From a checkpoint of a small mixture-of-experts model trained on Wikipedia.
Training: a variant of SOAP for the experts, 454M tokens, 3467 steps.
Below are experts of layer 8 (counted from 0) of a mixture-of-experts language model. Rows are named router (the router's row for the expert), gate (a neuron's input weights, with its number), up (a neuron's input weights, with its number) and show model dimensions 384-447. Each number is 200 + 40 x the weight over its row's rms, rounded and kept within 0 to 999.
After each expert's rows: "comes after" lists some tokens at least twice as common just before its tokens as in all text. This comes from a sample of Wikipedia text that the model never trained on. Tokens count by the router's weight.

# expert 8
router,246,183,172,172,181,212,182,200,229,210,168,196,209,280,198,226,227,164,199,230,159,179,224,221,161,229,272,282,198,198,220,185,137,172,236,200,194,228,230,216,168,187,182,177,141,237,196,198,282,211,186,113,82,203,225,264,199,229,220,177,214,104,145,188
gate0,195,213,265,236,197,231,150,214,202,170,186,165,125,155,209,149,207,227,198,210,125,178,244,206,200,176,92,183,240,168,223,200,239,203,198,168,158,203,204,135,207,145,209,112,208,251,193,245,189,232,157,178,174,150,137,174,186,197,113,163,159,218,194,146
up0,203,252,275,198,169,227,140,202,214,171,190,237,139,183,212,159,187,233,165,224,139,184,302,217,194,168,125,197,247,167,219,233,221,182,203,211,186,222,204,145,207,110,218,148,207,201,226,200,188,230,128,190,162,150,149,154,174,235,121,203,172,199,234,178
gate1,173,158,185,154,178,217,215,243,244,169,149,237,258,213,190,160,175,197,219,198,192,163,230,176,180,207,317,203,187,142,216,198,237,304,224,232,232,183,181,173,188,225,216,179,162,163,264,192,168,171,214,210,260,218,228,221,204,192,209,208,289,142,209,258
up1,256,167,219,222,215,151,183,212,146,247,209,125,162,195,230,207,241,197,186,193,231,190,171,199,214,190,154,200,229,248,220,206,115,88,174,161,131,224,218,238,228,153,207,241,215,237,161,176,188,219,144,246,168,194,164,164,221,260,232,201,124,278,198,167
gate2,248,162,131,210,206,205,178,222,189,160,183,165,214,226,250,192,186,141,153,208,194,242,182,234,190,201,204,236,201,212,282,172,177,191,151,261,147,244,287,143,147,171,218,252,222,204,174,218,143,192,254,169,186,255,200,204,208,185,187,271,166,260,150,218
up2,220,157,147,216,206,184,142,221,186,139,194,186,232,196,228,173,184,158,168,211,205,258,181,234,224,159,200,239,224,206,267,194,174,191,154,275,153,241,268,124,123,181,218,274,250,195,165,237,112,177,253,183,192,222,197,228,205,210,183,297,150,246,158,235
comes after: "\n", "\n\n", "0", "3", "4", "5"

# expert 3
router,266,149,185,216,274,241,238,215,248,195,208,201,131,203,232,290,249,250,198,255,131,204,166,239,147,169,248,189,262,207,178,228,233,172,150,235,189,199,253,205,283,193,154,296,193,207,193,235,164,230,191,178,209,117,209,223,244,192,233,186,155,185,183,165
gate0,254,222,280,225,181,253,210,151,178,204,255,217,181,246,261,138,173,226,149,183,203,223,241,252,201,193,182,243,262,244,199,185,233,237,225,156,158,209,230,246,196,206,221,243,257,261,131,184,238,194,146,167,275,154,213,226,205,235,217,169,227,148,181,177
up0,129,152,164,156,182,195,225,145,238,162,73,226,138,102,127,171,123,203,198,204,273,211,134,146,205,191,155,127,178,114,222,215,176,251,164,189,204,167,202,200,202,194,190,171,155,162,199,197,177,262,237,206,228,217,158,162,198,235,166,222,225,229,143,165
gate1,184,207,187,229,166,147,230,246,241,218,191,210,182,213,110,255,149,273,165,238,209,161,172,260,164,192,174,216,129,260,246,205,113,186,123,188,172,191,184,252,248,248,213,251,222,144,235,177,155,169,259,181,161,177,219,188,163,180,244,215,213,186,173,197
up1,183,226,205,208,283,308,147,191,199,183,206,218,241,185,200,190,248,144,251,177,218,236,181,183,201,201,311,149,221,239,180,203,275,231,257,219,186,152,206,142,186,205,208,153,167,191,149,175,240,246,231,184,207,192,180,150,225,206,158,209,219,272,159,228
gate2,197,182,222,170,207,251,155,182,231,150,182,189,128,243,209,201,151,233,303,174,168,164,253,167,202,163,184,175,178,228,236,225,203,187,193,137,199,189,276,268,170,112,184,228,181,197,197,159,163,237,172,173,197,218,204,223,218,197,218,196,197,190,149,158
up2,166,85,231,163,257,259,206,169,234,185,162,173,151,247,228,220,202,243,258,195,204,135,206,194,215,163,126,158,234,265,171,203,198,178,228,130,231,171,228,237,183,120,222,250,184,181,184,144,168,244,177,178,189,221,207,208,219,269,192,219,197,228,124,199
comes after: " | ", " ", "| ", ", ", ") | ", ","

# expert 7
router,231,142,162,208,257,195,183,226,176,163,191,233,175,268,204,181,232,163,213,214,114,155,151,274,174,240,277,212,268,234,212,202,184,119,215,183,205,225,220,160,246,177,208,212,174,210,213,154,172,179,239,266,154,200,212,305,210,230,245,220,176,166,208,91
gate0,218,126,233,192,172,122,139,227,135,268,119,182,163,250,208,229,159,203,270,188,191,106,273,232,195,230,207,142,239,209,166,180,178,184,199,195,196,213,237,226,199,192,183,180,225,294,139,175,162,242,241,172,197,239,252,168,190,207,194,191,214,211,243,237
up0,241,189,247,162,213,196,144,192,245,169,228,253,140,208,171,169,132,205,138,186,189,187,177,161,203,218,241,184,172,242,205,286,172,156,193,138,209,223,207,192,190,242,158,180,258,209,153,207,264,255,207,198,143,234,164,195,192,191,180,208,92,274,210,220
gate1,161,193,221,166,101,226,159,165,116,271,189,174,221,180,178,236,118,215,199,145,180,220,260,250,217,203,154,196,219,171,196,208,193,208,178,160,139,217,204,184,252,230,220,221,223,226,200,220,148,217,105,207,172,141,182,205,241,85,173,240,166,173,175,222
up1,205,163,173,177,107,221,201,224,156,287,236,179,205,181,220,174,202,167,210,144,187,227,260,153,215,138,135,173,233,221,234,194,255,198,190,159,119,147,211,175,263,221,201,197,216,230,174,297,191,191,141,159,137,177,150,244,219,112,213,186,202,173,152,233
gate2,193,169,192,183,252,127,244,179,210,195,247,226,153,208,165,166,179,235,180,210,159,208,187,166,194,246,180,130,174,97,181,192,181,190,170,152,218,171,242,181,155,279,239,193,234,210,212,178,173,215,275,151,197,174,254,149,133,152,209,227,218,200,246,185
up2,161,176,212,135,240,178,274,167,187,223,227,200,152,207,223,198,281,193,187,152,185,210,201,212,186,195,254,103,233,89,264,167,183,219,169,94,191,205,240,231,233,247,212,205,138,240,184,197,180,183,239,156,176,152,191,210,177,163,160,236,212,169,207,206
comes after: "1", "2", " in ", ", ", " (", " "

# expert 23
router,238,209,172,179,253,220,210,211,190,123,197,165,215,253,182,208,264,220,206,197,178,280,144,203,214,274,204,237,232,255,128,213,196,116,248,180,191,175,255,162,200,194,235,202,157,190,238,183,181,120,242,193,203,148,129,147,226,133,238,140,163,99,167,120
gate0,194,153,220,207,220,243,221,250,210,138,188,163,218,223,171,207,201,219,221,183,150,296,250,133,120,204,219,205,181,135,171,264,132,232,131,250,211,218,150,198,256,235,259,219,209,220,172,223,183,286,201,215,164,179,172,222,139,226,197,132,164,226,175,231
up0,199,221,126,167,172,151,195,182,211,143,211,205,213,195,188,236,207,239,165,175,199,235,186,198,197,162,196,206,225,242,164,185,130,193,183,234,271,132,188,206,157,178,168,208,164,194,214,215,268,203,268,255,199,267,172,175,222,154,177,199,260,181,271,228
gate1,172,196,247,217,194,182,196,221,226,277,176,176,215,201,283,180,144,200,249,171,168,193,190,166,122,213,227,253,168,190,153,184,211,205,169,274,229,302,218,168,183,247,161,208,182,231,204,256,208,126,286,219,211,143,104,245,240,300,197,212,144,213,128,237
up1,202,183,211,239,132,172,174,205,189,185,217,214,209,204,233,287,197,179,213,178,149,211,272,251,184,233,208,190,124,209,274,173,164,259,157,205,225,252,262,193,178,165,167,198,177,231,237,198,155,176,217,223,207,177,195,185,102,205,146,256,251,249,218,211
gate2,177,218,152,184,207,105,169,263,166,223,176,137,241,309,203,258,210,299,201,195,238,232,243,232,197,163,115,228,187,183,170,189,178,240,209,199,244,179,241,195,201,195,151,183,162,161,200,287,259,225,213,169,195,188,192,167,284,121,235,142,267,265,186,221
up2,212,209,201,251,166,172,242,201,240,223,229,173,179,136,183,123,87,116,230,192,202,190,222,228,248,167,229,224,228,150,212,254,177,181,207,267,247,194,115,284,235,161,214,196,154,220,117,154,190,217,206,156,190,215,194,285,124,213,174,221,198,168,174,190
comes after: "; ", "1", "2", "–", " ", " | "

# expert 5
router,193,176,146,238,267,229,243,258,189,227,246,175,219,241,208,190,222,199,222,251,206,176,184,255,142,223,199,218,208,177,172,135,229,131,184,193,226,167,208,222,199,200,203,205,136,173,198,203,214,186,220,161,225,212,194,168,261,143,229,164,175,93,113,201
gate0,144,259,224,221,168,240,212,216,141,181,195,295,209,274,153,275,231,282,187,177,252,225,265,206,214,267,227,224,156,170,255,159,243,216,181,166,225,70,203,223,139,223,196,131,157,208,130,134,166,153,207,225,204,187,184,192,199,173,191,185,195,199,208,219
up0,201,251,240,218,196,165,230,156,149,104,211,234,206,181,222,211,198,256,138,167,242,176,218,172,213,136,224,187,188,196,177,205,252,196,221,204,221,93,184,222,187,193,214,152,143,179,201,154,94,186,180,202,171,221,203,244,219,150,216,185,147,241,271,210
gate1,254,245,217,157,321,284,201,187,131,178,226,199,165,123,220,174,164,209,152,137,241,137,135,310,205,243,218,193,290,240,233,204,219,165,211,162,113,208,160,209,221,216,174,225,205,136,221,209,187,182,235,233,211,208,161,175,229,187,131,208,208,229,178,250
up1,240,148,167,157,215,238,199,128,197,152,238,194,226,168,172,173,134,133,165,217,320,170,165,219,279,215,229,184,175,274,200,232,239,163,190,200,204,193,171,244,175,211,229,231,251,227,182,194,239,187,231,158,241,211,309,167,199,180,202,208,206,167,229,227
gate2,152,221,203,242,288,243,250,190,109,152,211,245,140,223,284,235,179,199,211,185,192,119,165,167,235,158,211,311,246,187,191,171,194,193,288,171,214,194,255,211,234,222,274,169,167,150,239,161,132,226,202,211,242,209,151,208,137,225,170,159,238,242,177,145
up2,204,197,225,187,163,152,202,164,202,163,161,192,98,134,146,149,230,229,126,289,190,199,246,146,158,224,140,182,177,168,251,168,208,169,139,208,222,207,176,146,185,191,70,197,198,243,180,239,226,158,252,211,202,164,154,266,236,231,261,225,191,263,154,216
comes after: " |", "0", " |  |", "% |", ".", " | "

# expert 1
router,144,168,255,206,297,227,175,208,164,122,202,140,174,238,185,266,270,164,204,284,222,224,229,231,183,211,273,191,178,197,225,225,210,129,274,257,258,215,245,216,328,176,196,206,135,277,194,209,217,212,180,210,179,181,246,206,228,196,202,164,160,132,194,86
gate0,183,147,225,174,179,210,217,138,189,246,221,209,244,190,229,167,114,181,150,221,164,217,163,193,255,248,207,216,258,160,158,244,190,164,233,161,215,252,161,270,125,220,274,152,274,241,138,262,205,197,225,215,192,169,161,166,269,208,251,179,227,148,183,161
up0,231,199,161,189,232,161,177,202,151,185,158,216,161,203,192,187,172,137,210,239,205,268,196,172,128,167,206,182,159,220,265,184,266,177,146,236,157,199,246,187,180,163,177,261,152,173,192,164,171,274,229,248,222,193,158,260,145,224,172,221,238,181,226,127
gate1,180,235,156,197,125,160,96,218,160,206,198,128,217,234,231,207,242,160,210,164,232,187,262,256,285,105,184,179,91,164,152,223,203,250,253,207,203,183,193,190,199,213,177,167,211,239,279,216,230,139,245,244,226,254,272,235,203,247,222,149,255,193,215,253
up1,185,319,166,196,167,190,150,208,148,157,179,165,191,171,177,244,207,217,179,226,156,253,213,198,240,83,149,274,143,174,193,185,213,227,253,195,181,247,320,151,211,235,206,218,174,166,178,220,210,158,200,279,200,215,219,195,226,186,243,162,218,175,241,234
gate2,223,234,176,152,243,215,169,210,213,178,228,195,171,182,158,271,168,196,186,151,223,175,186,248,225,211,158,175,257,262,175,211,278,151,225,181,249,247,247,189,235,182,173,257,223,171,291,121,191,166,195,260,286,176,172,240,103,152,212,155,268,224,189,179
up2,215,156,187,189,155,202,218,192,155,210,184,168,226,203,236,111,191,207,260,238,179,233,188,138,195,201,244,223,157,126,201,162,166,221,198,184,161,137,138,175,197,209,235,167,169,193,169,253,233,227,249,192,107,266,225,182,271,259,183,203,144,206,212,152
comes after: " | ", "–", ",", ".", "% | ", ":"

# expert 12
router,243,175,175,163,189,191,164,195,159,206,163,165,224,205,234,216,189,128,245,271,235,207,157,162,187,207,227,312,199,241,166,204,229,175,136,197,264,242,187,202,221,191,237,193,127,155,227,151,176,238,202,188,120,179,166,220,210,204,157,206,199,134,161,175
gate0,216,214,209,192,199,290,144,135,205,229,224,220,190,174,206,209,110,133,173,164,220,169,172,180,177,195,248,208,218,206,157,205,233,212,133,183,190,211,159,121,133,264,205,272,191,230,240,189,151,112,220,242,170,240,230,210,196,159,193,136,195,188,274,112
up0,149,226,182,172,224,221,209,223,193,155,213,222,245,190,148,218,283,240,220,231,157,265,225,233,221,184,110,151,194,163,205,168,192,159,249,243,227,188,194,256,288,135,210,120,216,125,154,181,280,286,206,181,230,188,177,202,189,203,204,235,221,195,193,258
gate1,122,266,226,204,159,205,223,250,199,218,195,131,210,161,180,154,227,171,272,227,173,142,196,213,190,178,203,241,207,176,188,215,133,187,172,219,220,208,244,186,155,256,170,161,247,184,203,106,204,166,207,279,114,148,172,182,147,156,193,244,241,129,156,212
up1,169,201,240,156,171,228,189,208,146,173,161,179,161,224,163,116,169,158,307,163,240,197,192,204,186,238,246,225,267,160,255,274,71,184,226,230,209,217,244,219,262,313,219,225,254,171,258,200,171,224,259,173,163,200,131,227,245,125,174,256,213,268,138,225
gate2,194,212,165,151,226,166,138,225,255,194,96,223,199,242,199,217,186,245,154,186,231,219,218,169,262,171,186,198,127,223,247,166,218,211,196,192,193,203,180,205,176,146,177,198,154,166,195,216,180,214,219,162,162,179,217,217,219,299,248,219,136,135,186,199
up2,204,160,211,185,186,203,176,330,202,204,207,185,169,196,212,203,210,176,224,241,178,142,208,193,176,274,161,253,215,206,213,228,177,252,173,176,226,260,136,173,236,207,247,219,154,245,134,177,216,231,203,178,172,186,154,163,233,234,214,198,209,241,197,186
comes after: "\n", "3", "4", "6", "7", "5"